python train.py --n_layer=14 --d_model=256 --n_experts=8 --experts_per_token=1 --d_expert=336 --d_shared_expert=0 --activation="bilinear" --moe_layers=[0, 1, 2, 3, 4, 5, 6, 7, 8, 9, 10, 11, 12, 13] --router_score="softmax" --normalize_top_k=false --routed_scale=1.0 --balance_loss=0.000218 --balance_bias=true --init_std_router=0.0379 --lr_router=0.000811 --n_head=4 --n_kv_head=2 --head_dim=64 --vocab_size=32000 --norm="rmsnorm" --norm_place="pre" --norm_eps=1e-05 --positions="rope" --rope_base=10000.0 --rope_fraction=1.0 --qk_norm=false --attn_scale=0.125 --tie_embeddings=false --parallel_block=false --init="normal" --init_std_qkv=0.0392 --init_std_o=0.00742 --init_std_up=0.0392 --init_std_down=0.00447 --optimizer="adamw" --lr=0.00167 --beta1=0.9 --beta2=0.98 --weight_decay=0.13 --lr_head=0.0155 --grad_clip=1.0 --warmup_steps=451 --schedule="wsd" --decay_fraction=0.796 --decay_shape="pow" --final_lr_fraction=0.1 --batch_tokens=131072 --seq_len=1024 --doc_mask=false --train_tokens=711500000 --steps=5429 --dataset="wikipedia_en"
Below are experts of layer 8 (counted from 0) of a mixture-of-experts language model. Rows are named router (the router's row for the expert), gate (a neuron's input weights, with its number), up (a neuron's input weights, with its number), down (a neuron's output weights, with its number) and show model dimensions 0-255. Each number is 128 + 32 x the weight over its row's rms, rounded and kept within 0 to 255. Numbers have three digits each.
Before each expert's rows: "raises" lists some tokens whose logits its average output raises strongly, later layers aside; "gets" lists some tokens that make up at least twice as much of what it gets as of all text. This comes from a sample of Wikipedia text that the model never trained on. Tokens count by the router's weight.

# expert 0
raises: " and", ",", " ", "\n", " in", "-"
gets: " |", "|", " 0", " 1", " Party", " 2019"
router:130145098150176075097115113123116141118107112114125166146110166083115178075096095152172111075099176088150148109079068170179092116144145162131189149089111119102106083113153164107070084210144184146087108107116163144085091103136093158159126126172171116117117139177100139155105074120153150202153190154124185101125093140139082083142108119177142133163154082180147126126168117128148141128092086136119070175138141121133118136110049126105094162091136155108082141164100152192121129171161152120109115152095090074157064165140146109095155088138186196123151098162053115110118121134160165108113125081130093069149122106117161137179155111088145137073180125065073149112097153138145174092191147121122147072127170074135121120105105114111089110181142108142124113114122106156132072141119113
gate0:116146196170162122114100108136080125075101099172174094122099121128112123070115080141197120169098143108126106065096180112072110065091057189151144117130128160089113120162139112093144115129166172103134134105111120105107143146089161148173094101148114120105120119084126127050165123055132120115135172163097112089094087113147125166133120129164148079150113116145185119156148116129167174107166109171053151133074091109142086143090144106127064162194201158130125151177147139118134108122100124094108113145102110118105137147104146175176149115170183188131095121145150097156130138121144111126130141141114117136144087130115207126078183161131084080127135132060128142121079119098156125122124187087095168100173122148149144182109158172091121104095137178070080115146088174224129117143187137
up0:146113163110204121129096092130098092119092091126078134162122160119117104095102125095142169161166177132121149108103097117118109125044096157147100156106070169138163127099094105142156082154150201164106156109177166105116133125152091104203092149167162140118144151122114117139173120153088172133154159138101068083109121124155109116143179152110088146174104111141111156120106135155107128122101203111080079081141134154131147121053178187129186122187167133110104048156144164140127126115209149120080115139084141133067149117089143099115121069114153143134142141169088159073108109155168132133161100142123131151110167149110073142112088116120112150135153140088097142095108173162119115135123172155032113167060105151208152079074122114139101093167095101105155104119056117111179133117069127
down0:164143093069198167146181091152141156173135122122143136173120181125162092131133161174124124117129173166152175081123158122169088145138063091102098125114103098142128145106155138187072093137175148106079161183104121159143147091152115115127139145128130087140118166161124189094071109165144148159100136142125105181106182084112119089113116107156126104132134105148169112186092168122118183079097121129128123120160149124120148033070155172117153154097150068140073144156111112121128155174162131134160175116116140085140102100134163111136120187145114160088127182135087099152093103141159144116147131135185130156164150126132115110139146105106141067104150181094189149044102131134161132097129171065136118158101028131098126137096160134175203185094202147176087165109133117125099127182164158
gate1:050100115109101122121138110174138131119130133098100148082095127155156145209138160145075131151157102085142155151094163146138153151099141103127135119136142150139106174146140135080119154163112177167203178095106133150160169080173192103097090128128186143186147113135121069114126145173130172103139135158104121133140143082149070132171132179166136203170134129169095093093079143144151182156145123170111087173090098140145130113151108149163162164060103125151132085138104135112062140093114173110125136110106106068126128145108151072142111212147111078148159129081171175114093090148184142137131120129170132185157148117181067106174083058129156074133088132081136125090150131121070106132123169109164105107120208128149176120084132106087117205116121107111179082127154087110150124090136115
up1:114106194133074111139159132163074158094107116104126142085109137095159053126160154081144126164057103137134147111106154127189081144089106103112174103119082127100117138135110043133144121122133081132118109123162207161161141099159131097122103159163104113124090135107146134075095127073146122158178137151117111135148145153076116102124155092148162140098102116137146090108097133102140120147108154121101101171144074174125104101168111152110113153192141085156108246115093093138171142160137127149117253149115118116099118109154101125109094149065125167094141168103106105071134173104107111111120114114166112088066060120131167116152139176092171092134142137111085109146158040140141102162114080126121120148129151104116159155073133159130141130106069201126106054149110162125118184156187156
down1:147066112097104108117127125148085136090144144134158117112188136087152131160118166148128188109131034078122097124073085105140105128131137138085125123104131091102135129134108128143085155170122112105116155184138116148121155087099115162149135203058141158141135111083143026135131125179201125136129122169129111062150126098162166165161103124134167174137110061117117069149143112142117205183147088172122070167093105164092102161134126153149133089103125163042072128139176113132138121188082105119042158088091160163108118124178123148146113138094074080139127084166143140168155105176125104102083135141102082154156184143099115136059181104146153170141108156075112139138163106136117134109137148137090151102182170162148121073143153149076140149164140106142141127156165147122101152188103143
gate2:090104102102094066096189148055126162087132171141137142121117121095159105164142139109136148129126083152140111140140151207105144177084139173131159065104141124132179121150134123120078117143080146165119136155143103158153146148084165087134109111157175176146157110135184113091093171156131148105082121182053182167115151132139118101184088191139096173129152116112140098098074157139141115159067146122168182149167124144104210131133129090150166167111163196065187175165065140150122176160096115123127100153085184064171145139148124129150137121134090118138127149156148194129086122146125126151104125132143165114124131171110062094152133140082174130163169108114129157131141081134107143118159179100192107132096133131152124043152130131188090129159151081118127135127125036156117124067154139
up2:154100099063077094117122107133102131138113096122120082115104073089137131178130132143113136138185107177119142146107153184116176122121105144142105109078132125169115157125126113088075123120122071174121135127154098120140148158139123105154074169180122128144074154080175149057106126112081066112104107128069134096151065110200130110129122159136135146126170125161138147141056117119112154230129137123147097133133134120149114192067103133110153198071185168152073181135152163143181146105103158149201102120096158136110094144064132144097091144067084135133150170147182170138156124125169167125114134146184169166108157159126104161185112203166120109126093122146112141179133122145060114117107142095159167074145144130179094102138097074147144137170184160195150146145143137159136119114118069
down2:183127085131127143108123140136130105162131110091118121135113183140067175173115109080204158106163129078113157119179085148151140088148097096118017149130108143152156089105183204136087097101113115140136115084080200142154192138167136168186148132099146078123115108109139080121105178122154137114121099128103148130171058218201134112137101115089121126121145137145168167163133127093087129110182125122156086104136103124142107154120091159170091118074129147093156190159136150110133137198133158138142100101106129117191060141168114145099118186092113136131128146137147085104100118126143165198160127179089052083152135137092135110127097124169116137158127181125090202137168105137126162158150139151077170082121146166170139158120132130093153104131102107101126055085100156145123121150139098
gate3:171125149168107113143081113128173153188103146099100132131149162123172143144130118092069151115100139129108069179156144127109091134149090128133088168086121131174077137120081111081136075120182131135094159179138154095135107196200127096208130125152114176073098095116133150212086158167115085080115127117123172202150132177162150141084121127161117126141098205141145153081121081129113152104123190133200178143180199145156169150142148156135169152120157161114104101156162099130133149167136129169123086079131150146119166101133129178128097104137111094095132090109143114148154105088187126119099138149096133071158136168154207194111182088199133112131171135177135129126127051136139080146165127196115106129168159108122093168116133117109133138118129091121185129092153167147089128149137123
up3:173152123072146090110111098136129172134150146100110133143107103118086100096103128102123141173165079155098097129141104147106084093064095152180109126141124099134046110129153097111145126138207096157132168163100080137145074142167171072126089104117117097054098136127085149181112118118131090132101161164154137126153146157143091139152068173105119197165143120190145113094133105116113173124097104142078108085160133119161193098097113130221125146120085106167169145090097084157149097119146141161121123102065139114173132103157122140185105138130074109134099094083164127082129138079221113104066099163127164161144131113155130082106158157090118146142127054128115130147094130118140102108128232175101123112152115086121148141105091177104171130113141146079163152084100164158119175200157150
down3:160088113126126146137128133127137174112163131125124113144165173161137117124100120131188094145147174032074065069097153070119124136128150127133072135130118154132103185119165106154095134113104126114166135126199078192117127164116162168134088117074146132111121137072087167157120130109118117143107122089083128119171170174086128111088127070127107155087174146144194142113101135143138109167146096153117051178159140185182168097143160178133122210156166097108107074124091167152076099160116079174194133149072157166090132136092097177134090158108098189113087152144142105107128093087144096108146100134128101115119126111154147112077144124104189106153064089148114078056148122107098094130145089163167113151134145143128089207105116140103154185134128128118089167146188126174162136087127131
gate4:110146099180130121088099124147113122108141158144134156153099088115085144100159108092104123126149078135080101139140141107104122107170119127167151143137122138138092088144125128104092047142061106132164113104143104137160104111137175107126156088153171014145099164135103161122194098148173160153165113067082133099136139118183082124115141109105134135129157074122151110096183142133119103137064063087120094135104178154077166119149117154169121134143096157115162105141138165129072136086142109138134105102140033086124140072045094144172148096129182095168117084149124172160114173106121109074124167103109124184114167107125118100121181124090070119152139081130140143109130105138112119108107116195142109149159060106162136112105030112123161237088137131116168093147098090110184105142173112
up4:104148139089162146092106156139088159160129143101146110128191087117162098138160087177139126137144066135136159114162126154136148184084158119149104086173078110149088141116073157169139117171093149121105156095210133108198131088128136128140163108132112062178073149096129141104127134111174129147156136098107148125056123156087085112110158095131080144106168098144195098101157115170152074108126123079080101126064127083087134084155135151101171168168170108191200145116182125146132078127121128092127175100110065083155095074121189139130157106140125133197109101143083107085082165121107105120084149126143138137144076127160096107125105088062134118138097153153118122081108137103200068130140169154168084093154169078131102184091090126158156129129115167097188125111131153083153128175142132
down4:091154087097171124064111130167118137134134167135152195102055139094115056116163128119034112158122124078139148133141149128106177078089144104117046080118118104132114209137101173137154132109190122035101130123101170088102146139193128123029151104135170134114114158139184139149115142166114200161103105164130188124124108141114093100142107113110108108113116150120079163165124110136108110108154074106112122081165154178099121138164140075121150087156142162152123131182105128151102142122107090115136107187122147145085115165102173140100123101152106121113119106147098158142100149181157104064089084154122130173179128123115164133053116101140086138151122091160120226098128121117156171110134123101136172151114136167151150170110144183116134091090100146095125128121186153157097115123212125

# expert 5
raises: " ", " (", " the", "-", ",", "\n"
gets: " |", "|", " season", " 0", " played", " it"
router:192152162084115151161136174122126081157129153116134118056202125147150076152082128073141183154113141142154171150113098091149138092158130174140160148119099108116157083096149136147116113151129181137121136143187102121145205126126165156178127136112045106090114138200225154151157200113138112135164185143103145098087128165097164105103107150076159113133154118117142123113095104115123169114144099109110105128206163128084119163130093136098153098149167137133102157136167154107130127171161125049095135091108099169125125173089060193131124139192113152137131205064110100101100104140123157114171146095156096156177164123152124130085161159150124163123160051110111134116118160168095127138112122089069151117091111131117100142148167090073142115125075099152091107107114197180123116080118110
gate0:186114172141141135112107130147186127106162179122143082192080150092097129119136154074143081160095122158142171107139083168113115123138102115123098119163085109139136163103098149113158144089167126113130154123125083129129154147151124100176094109153099124157150107078152089159120149129118114152097152122164128129132086122118122084131081118168132142130178161159104164108138091127114116134135146006153140097108196166152103139135127138103196137130124144079110100144102149106134146094093118116134132061146043144122130115203189105057123136140116060184176181090162176124176142065150149091100131137031096090126164147133075156180147147228143053104110125166132132110108154146063100114134163118126079130119108147196134125135099139143104146099090109137143156132060130175105126114077073
up0:140127175132106139163103131208063139118127175151114106152125098119095200120135124134153085164131113134120104185124123110147096155115083135151148194193080123146089107106114109111135166121148175146132098123130163142157150140148106071172134097112145081055095134145216148190096118107117108112120143157170093139094117107114077143085143140126158156119135090136108188137119169171139111091143076143107151171126103133106103150147094056143116110176155150111133109125106100146137072080138127052097122109111101143151119073122131112107146105157169155172065129127166098116121149051135136076116132123146137128155176164112203177098110161076114087131175156154090130155069213155107101110088152083142052153139139188150117085161057129134121121137172074091154112152093107096069098073142167
down0:098082127094115174099119178130047113116135158148171130152103191167103086215136124154136123097060115111108137096197122144199182079162107182142137140100151125110140132108157087173067110092138157132095157113186151142127144096151132166122090154101104096142119097070150095166144132169138099119184127176164095154179165131169128152078117159196086134113104121198136159121119072194160124112120113086135094122140155144132115120145124184146077146049148165139100121118134153116118144107131097130131173097144079106137128116118083148150125127105122090080133097140184121102081126124143106068016119089104135114068119117159111129161105106088082137122123132148094127107122188125138133131097124155154147080117194110117077156145089125146132133080165130122133141187111166192188167145085073
gate1:097118114132174113114121167133138123167204098188190162164138125102151142148135122085143149083156111128164136109139112100145118046153079177091129115162125180067139116126154155100154129180181126136088135140114132161114114141150117046161091126148144189145124146122128074150122204081044115101186128071127115162172115165180098095111120130171116144120144175107171174122098149133120208127134114057110141164143107071132095156125112116118151131108171082145092114096102085146126081138128130119127133118121126103115127164106168177138131157075116121115095108129055121093166116086158133128156088109108119125142128048112156114118160143075170088119119129115148134149149140131175148145188065157120050058116177163158125117117078130053140075101111141160178104208163165121159174138135129
up1:131114158136132083121189201149141183137121091178153126142154101072152148125126139121111150117138053134095193163141080070101148117073116133107138151114074106138145070151181159116086103215097108127187092136121121092172148040115146145157111138142091170169120123147148149087112096120113151133176111179099138121101121092090123112121178091125135125162096115185154162222121200156080150136104161163094102094180137072127175147118098132137108093159135134128119116086083199133183149180154121092172076135145063126066115149094086146095153138085154174158085122179169071129142122154163125130117147149155132119176101142095143105098166135158171161104155090094078112100126178138172127168111144158150104161121103104130105143144130158100191115131113087162094140103155179128157126133149169
down1:110121165149087127152086129151126124126164113094093108127147090127128097114094128116117179110145124119138137102152130204138107108126124142203153121069181191147101148165096106152088104119109112135111132097159143123133157151117141079086187129114123129148131191089092106117103110190184034083160132158126052114099141150158153189134130131175127106120124084132091142084187079105103119182080121163142152118080119153205130092149100048103050141138101155121095080160084094117102145081120166122139141118097152141132128057147146103110119116175093086096167120125150116172118162105144112040142119169137134096095163172109186160152160179136206116127130139173152147172139088061118108137145107122129141112133179103054102130097151157154133124125153169069093154138118088129044141158143100
gate2:095086159148092067111111074072101126118139149037156078139109080153085078160193134143095136166149120107167149143139070128122134133118116150146143135153149074121088124137074147101132178117087171089177114070138139112147101105144115141112101156103116131059195118156138032121159119135115132125141063139144069106136152193084157130100089102102100073151130126127134127104151132079076135121138144101163074179100123169098160177088083139104143161068104162121174138112071141100124087056097066067091127091097084070112162147107159158097138107140201145087134127114082112160101134136126084115121122091169159139090164127127089102123142091111068151156121186172118176138130192135106136140118077137138128117108095049121126100166123125168137139167112175138119106120178091143131131121120100
up2:108120128124112167202161150090170115124151116110144079093133162159121126105120156151171155138121108157160137139126134120156100143141180148106131119123132165092127091114165096133176172130121197124126199144200115109094192186123163181076099120147098164167090147192180075220148126108086099118150118045098192147056159201102090141125140075125148150132117126139126164152076099087154121178221171127135147131153090122133110111181154163171136159105133108146136137119138158135101144135124079118069121102086099167178118123158126147108110164152187099152120156079106114154101056165174078129151142108102106104105157122161102145122155071153123174177095089160148130148120119092111099136138097152128115171137091172106079142160153062146102112117060145112104137071175124113119138175129105
down2:084175088122127142123161115105063152152138142176091164168155115135179151087131093163105168139175077124103138130142154131049178179154103126118086134087099159118175126153193084139088143132099152197165171143079136123090139125052138147142138128179099094160096109084123142069155132129162155170085115104176153151144103098127144051127110117142198133099105139135109103148120116160143111109073098113214067100167148114133082127150130118119142097123170111131142123132079146085204132136101185196113098117142149106123134118184105106115121115123124069181128183166144130167150082095108111095144145141166114105145208103102195078122106153071100104090127121122091122156121132070177062146076124136140116119134160171111091104121133093157125120058166091092106139101147138091103113082165152
gate3:087154106105088163164129139164110162142105131117072110127107138146115130073152202172076139166128079053082118091072099148126112130157137158114153160149170133153130115090136060128160164111189186185144118191093168133112089145108126137168161155156157166212121195131103161171094154166112124140134113135117092134150149113140139134083130139111136096084112159102139146143112094107111142103102173086088186114135087116106105133132148153159130111133169137152090105177134137122100116188238139109163105138087091131160072125064119103141134132122148128143097072112094185127156130190162117148121133136160126083090150136152157146148157121101156104115134111063176071110161123149091060145156136089147105188191166153117078114109131114082104046131217178094139105167123144109130090152123149
up3:137084073140083092104138208085162122152141121127201094138109093152111080158110150126093162152093118130097102161141140117098096156152104098097120090081160117099091133145140198180134154107041080092113153095174074127135096177067165134112125137108155124140045141130173131099218176131129088049107137161109120171138143179132100119136106128121130082137130126120133142073088138072164076168096129137102127153158184161148182141112145142136093073121152130131176148089099171088133107085094090115138092177117141120114192111131114170142095120075166159105150113105126165137157133079115094083129136114156136168125088087130104102116137088133119195099085092134142126177096141149127129074125107096112097088116116123103133172130090137110157199184161131142097098070181165141106147163089061
down3:168126121169181117056142103171082111104113146091200097139193149152158092098097094064075097111084152123137136184122107144115118141135131145124100123119081150113142151138157109189139181173153094109194151080138145105149182083137080130115088095157132121058088111176121078084179126144162115090100148125109118158161141163072137074127119129136102109121161136163119159144098127141122155147182155107155107127065143166147160102123148170164115122133161155138181121140134101146083183146119104106117101088094130126134159138114076119128084179160130130167102114097129055092137113130165106104194201060075083139164125112071132152128090085080141137104102136158168132173099148163158180125163159186182108081106126110151129149061196124146142104091049162143084119086149152108117159150128112
gate4:136082135113155191157151219126162014167176133104155110125179149114129139105152076180188144100145126092122156096101137125126125139143082151121131143150124077126154134155128104177102115106058145123130167156150124193148158116188156080213165153098134104165073114118139100124070207109137071084155182127117182146088170132175158143155103118113177044131147117120173173123100088109089104131134141160094136121152106136097131096135128168129177156160110100099157101088163119115174106125147102097112166095138094147149124136144113118161148097142060141124157126092141127169110117147124190097131165126140137117107134063116113109105058114165104118118138099127208095110166078115139164182077107111097114117121078103108160144154174145120112135119047107162107139100161148101143069096160151
up4:160083060123116119062122131155110124094125145085136134134098135120097133145128106187144152100075127156101098096143103053111076095125042077117084150147148051127127148096132134110119101193113080130177102136116146107170121133070110093117105185082147148176146068126158156132104148038133164076126170127085149157071153088123146135108137112160097188175137188133151179139156063121110111142097152150116109143156096086162171159117140146106100091166078140099084100116145130100121085147170144150091069056123154104140105151158091202061138116100080091111115128113118160123121103144153136107155115097113157088175097143118078144114157083112168137124115106116127149121125167166113175145162073188136199188101102164147112119156196177100139187087158105154137123134082134115137130132121124
down4:082145146114202149109123111097158134156164096122090116162181151123167168148067111080131104158161063125167129121117198153098094106157179152145142062095150146122103146145139119143151079144115134150093159138105168079137101120090118110108147093185117121164103218099144105152114116135105073158139100087112132083167101149173115175195111189138127068148140062145071057170115056093110116150149075142110164094106109182104121188190095097109100119102118089104153138133160108193102128116092158113106125151170111132110144166106125119122127139148157148126093065133120121114180073132121145163128112160104106119074041125178153116173160150064093115111088064129091121130107154093154169089094115150100106143079108102157161172168099149131111092184160134125111155157154109118118189133101134

# expert 2
raises: "==", " ", " The", "-", "===", ","
gets: "\n", "-", "ly", "==", "===", "to"
router:135078087121153154105108122119139135143158106155083148116152122103170144132108096114145133124114085164147066117123134129142130113120118128112151123147115125180188187160071081091141165078167166133135170157078136136161169132149097100129150127067171145208138088056114116123116190114095132097140199088186104124126128114118122045112136119144134133115151130140187156142100118156092109139201183178095101100149115194123130095066158095144144116179100098120179169067125105173176143111174159144090141184092167138121157104122137128132120131103101183187078105170118149132192114127090095164096104184086142106141103111130069175137094130126213128107125130175195125146149110116159134166130133199157160105109133089116118138133114151180216083116125150115097132118160049137115137150178102
gate0:122211179100074142102189144178137128121060129152113176110125068170163167128108091077114105146162146092108103117189136177121105146118131147123163148211205112103194101160128076201133079106116098145135138150109126112143139123110133125159038116122087094116210127138045125184137176165120139088097127097095141153076152127127124132101199154077095138145091176120151098114165102150104118102162096175135141145072123149056131144103121180147062183113107100109096154062149140162168129134123110137175143076100098132153133153083169132136156134136016128133154109085101101184110162173127095139127097135125129091107148118157125114107103127161145101140157147111155136115103152108136124161093167155098134146136183141143111109089177118123158117105127164126117125095124091089111122069109130
up0:114081181147157129076071115127181094121053124109138159192113155107104184087126062148088106131150069128111176138162096166123138159092133137113136096130142141086136138123169146132060160185115122150113097166109136093202181171046070129111161127151088126124102118117092087125152148120123085117125100188144171134121052117127139116085163131117109150115126121140106150116151145134095098124144107159121090162099052099159122134165145106131112086125097121119116112096162141125132190178170190158103142151134148139080143089141104138120150109150077128146132175091134141117134190147141163130139111141124149174127098139118039141115153172043142126174103056143129100147092129061057151153089094122147117176133164142059125116218119103106133174122156074135139083165127147183091096098153160
down0:084159122061099157107065128117153110119164156033134132087090069077103121095106144080134163117128107103116153142132111122152123116150144167105105092125135133162147119175169134131167107162197131091100184102190141111128138162129142127149132140132151061167196135211165085151102196114106121140106061163158116124108109049171190097095103166093114089132156141130133125157104110135122158116102148143145150116145132126142156124088094109156162101131094144054179132140147176145165121067148205110179125106140163183153116133112066144174143100159114084145166135079144130103173185087191186145115078124132141157131119138135072156135110104103064147144098116146127086156089141141139106163145134149053087144141143096161198141137145107161087116160128138077150099101132101179080143072140125
gate1:146169161123166153121144110075131108093114063103165110103098136129101116124108109134126153160134173114152106144091082132090112129085134170121122141119097152205093090160131129154104105155147134136151121171098126123166137129061164145180105138121173117093143149096104122113149184151090112131111156193130177136125129108130127160137126101141130086125136103126083158191112094094095063066109072154112151132167087145121172102090114137133155099156131125146121069123105110150180118172148123143083133107179115134130133141054082166113139093110151163150160160118129193153133124115084100088150169162134108152119200122131102128070183085130169164100198111142203141109188129147204132152123105140085079174148142171049097139186141110111160092156086226108176114196058193137137151167111097
up1:154125123081124107073090091146151134155112093082166126173176118084179090126153132152133111108230109149189103144096113122100161097125141129147068086129099119138108148145160067157105136142189141150134104099168155146123083097132205113131141105134166156151129092114070144175157087147190138187104138086087206089170155145121154094203215101155159120169130123080115160104127091124133128133084163134081105138120130147141158121150104163105149147146161165143112093147153093135140101121151143138087124096144157098091139105104165106157123121165160063169148088141133117151154133046119118120096156137150081121178124133082145185126121081151075160135103142133147161145136160133121080124135060089129115179112125081149078130160164172070077163103175119144133053148069138131114069137199142
down1:161129138145137094160119179099145172106111129113121170128143157155079155129096084150113124138126150151112103159144147074098129190112108118131200169115149109173148168129118207080121115179113105102094103142170112110090124165074093124098141123101127156090132134102129099159175150183135077154134139081155152125159098155136113097094113194084165143089104152158125090108117129121094091140134151123114072062161105118145127088171126128169135146115122162115074164141142021139071111131141175114147176148188118110153123158118098089127077082141133094119030143181156113069165096061143137116102158125197121130163137150141167136170154089079077123143127135121074104137074122097108101152143108146110139137110119083111093185199072075125175165159128073102100175162139178182167131179100138
gate2:146079125130113132096109162154172142120130145136062072097105099064092173157168109105100174083217190067130096098116106130113103144159158115099159103133123087143116168129145117084135192102133079065135145093141163135153103102111133143080111149088173153083174056111163157087136088112155170164171104159230102102120078069082146135096115200163082105051161158183148098150141150063128157160129139121088142169092125127070126110144126119113102156106122173080091201122132075157113097156154173103117129130114124120148121141123128102159135134116098125122148086098194123068156161205121127097099098066170133151081153162097153120099074106123153126148122099154093135117123107192097104135097157131113120116082101155127171153161087172140141098152153122131144148109157150119131130154120149
up2:158117142085132155114145069139139107114145169154081184136116133133139197159166181084163075163116142116116095088089131112174124056115109128114116124096110138139136103121146138189131155115102094077149183182121134130143107041136151141151194128151107181163090124067169102109107194222135103142108157111188181175132128159140119137166127121149150129111096101116136168186149142146064095132127128046092096124152080085169107102079185149093178176127118097139103174116167159099150079137110118154147143136146106107133105102112143119098087135108154165114130107154125098086065155114096095153125058204111119169127097106153156148127110125139117096171166132114151057110137126087182070082154103064153161128106136119089152122102094123119205138153076167110124173143081124113108138147143164
down2:154139155136123130116112118139177138133133094112200106141141126143119123148115103078081156134118155130143086149074126135150077098118190141118084097141142125087143108157133078077170174165138149124073120148116099166162163119141125143055138079131126112169169157164168135099149152096137134156171119132141107168095048094147145138102141115080177154114188107195126113135110089183119149130112105085118126070058190148161045079125087105124167108130127120076151110131203090136157124154150124097080126147143070146205133084129177107133108139091075147106154157128106092092188136085065119106120146097101146067174180129133208119122152137131071122102141156140136213128146123110084182138127136123116110163123124142097083187135138166108142119122158163119134097124099144085182048195152141
gate3:079183155127148169180162112143190122132085190097181108164206097075155145118091091202179149164136123147121142118064104160148133159131152133109119129150093077119148107137106094130106157155113171127176139149143087073098102138134110160154119093161158105145180137094080184158148085173054147095121161148155110083138085119142107115085123164171065112177088133118096177077154073161161117106158041059139133057101103139153162094145119086133094150093072149138135102162167161151082096164161151125122121093091124187157087148086147113136132161116123114125186105120109170068118113185168139126119120161147110112137103105144133138097127154134156137104163138154098117108099097090178180109079050164084131156107129074126114117128138107120094131122098136154161121144187172138175097139098141
up3:110143077123110162145095132135131085115074145156086171115101059156114171134089107119183165185185178169203123167111095112114185147195113138169097164102133180195103110121113114125126141146139115154122122180143092093111144106153093111131087134158154158101172187088177103121102119162104157077131131176112160103065109155158147082127127115122186115098147102162133120067142131075093115146103151084079083084160099095162127109113188159129173124112159122130090042169146147094154136125146151100083149114183078142132119078095088122193103155135103152209109132157139166085131110162105134076130130159146125157136115143098123167130125083131125063094082108093163171103138166129134148116172107118131097131187103119113050164168152119069116145093152159196105120162129129106141085086105114
down3:096139085120158109125107130114111105107134093177149128128110149143135105136132061103146173089149142206117086125121203157142157125082113086106128089189183155117189175166128195098127129069098118178123160186131129164194121163117128125128092109084127168129141106170168175162117163165187144111172135141094133113126074149102131107169119142132164123160094148128122077123112092133133156161110134097157133108165154079166080100139147161139174137183126147198086167132217107172117081119141147102069114148164107176148095135112166153177192149102141120117138209154101156119132151142159200145154171133151135167097126097179130072124161087128113141140106156113158157194056170094114113166177143115113116096142125075075099144164120121081111096080128166138173164131119122174123180164135096
gate4:119153092125116108098116116076098145150159091072158120110100171104180061159174115166135103136122186124107194151147140108138061116101123104110098089109094116166100139088125145117203137098133132114124055108124110036090172126145164127078113103136160119173072108130155156111138162136165140128137124156110080088130129132170116113142141106096104169028119155158102114152156104106086192161175159163105179114131122111090126117142073121137127129059137178190079120138072178095173208132107093156176127106155152153135080141083173092074153048131100118126140130143155117136084148163141113084155198152087104105143144110175174153105134143147083141110146108112098149140092129102090119125141180116179122142163144173130106108085134121136176161155112149086131084165148136212127129102071124
up4:165072136178131109089153147138083111103123123163158115193135114182117145127089157120081122053126114109112145110083152160102155147163158070140095171125125115046171134125068112137097102153111109098172164173086118121119090139107158145070158159161134079131072123165110172153136120160117113175146144077124064145129134124124050130136166121102135131126099159094147118069079111147167151150136105056132119136098094114166131047114187105089077163105089115099104134167107095101152102145123113146100124131131106119165154166125102098088091175131148103129100083118109199131155133134163139065111094117142136126088150119091116082100220157126103148105172126097133129160180139157085110097114113131172120117140110151120144140134111111039087088176174131122065221156128124066097117110114204
down4:192091109116153143093159142075115152134050111100114130141106117148181191081063113171154097109158140219116128181091121122129111170091139117100253172148091052139158091140158091114117151092114130136191141094129161123147177088151132089112141116101132105149098091090132181159160124110089179140103134107181149121161170131152106091105128138143103155127151145116114149101127107165163161084090099175097136100142109104078183136144133122137111092098107171089117115090147139156126183195144118129170171194146104112076178108096096121079147104120107124113128088093142128112178166088149060054135167146095110103143114110166152191060132114124066089118180143127140122101115104145102112110133121177205120137161106133131118148135115134123155141149127201072099091155142127137161115118111164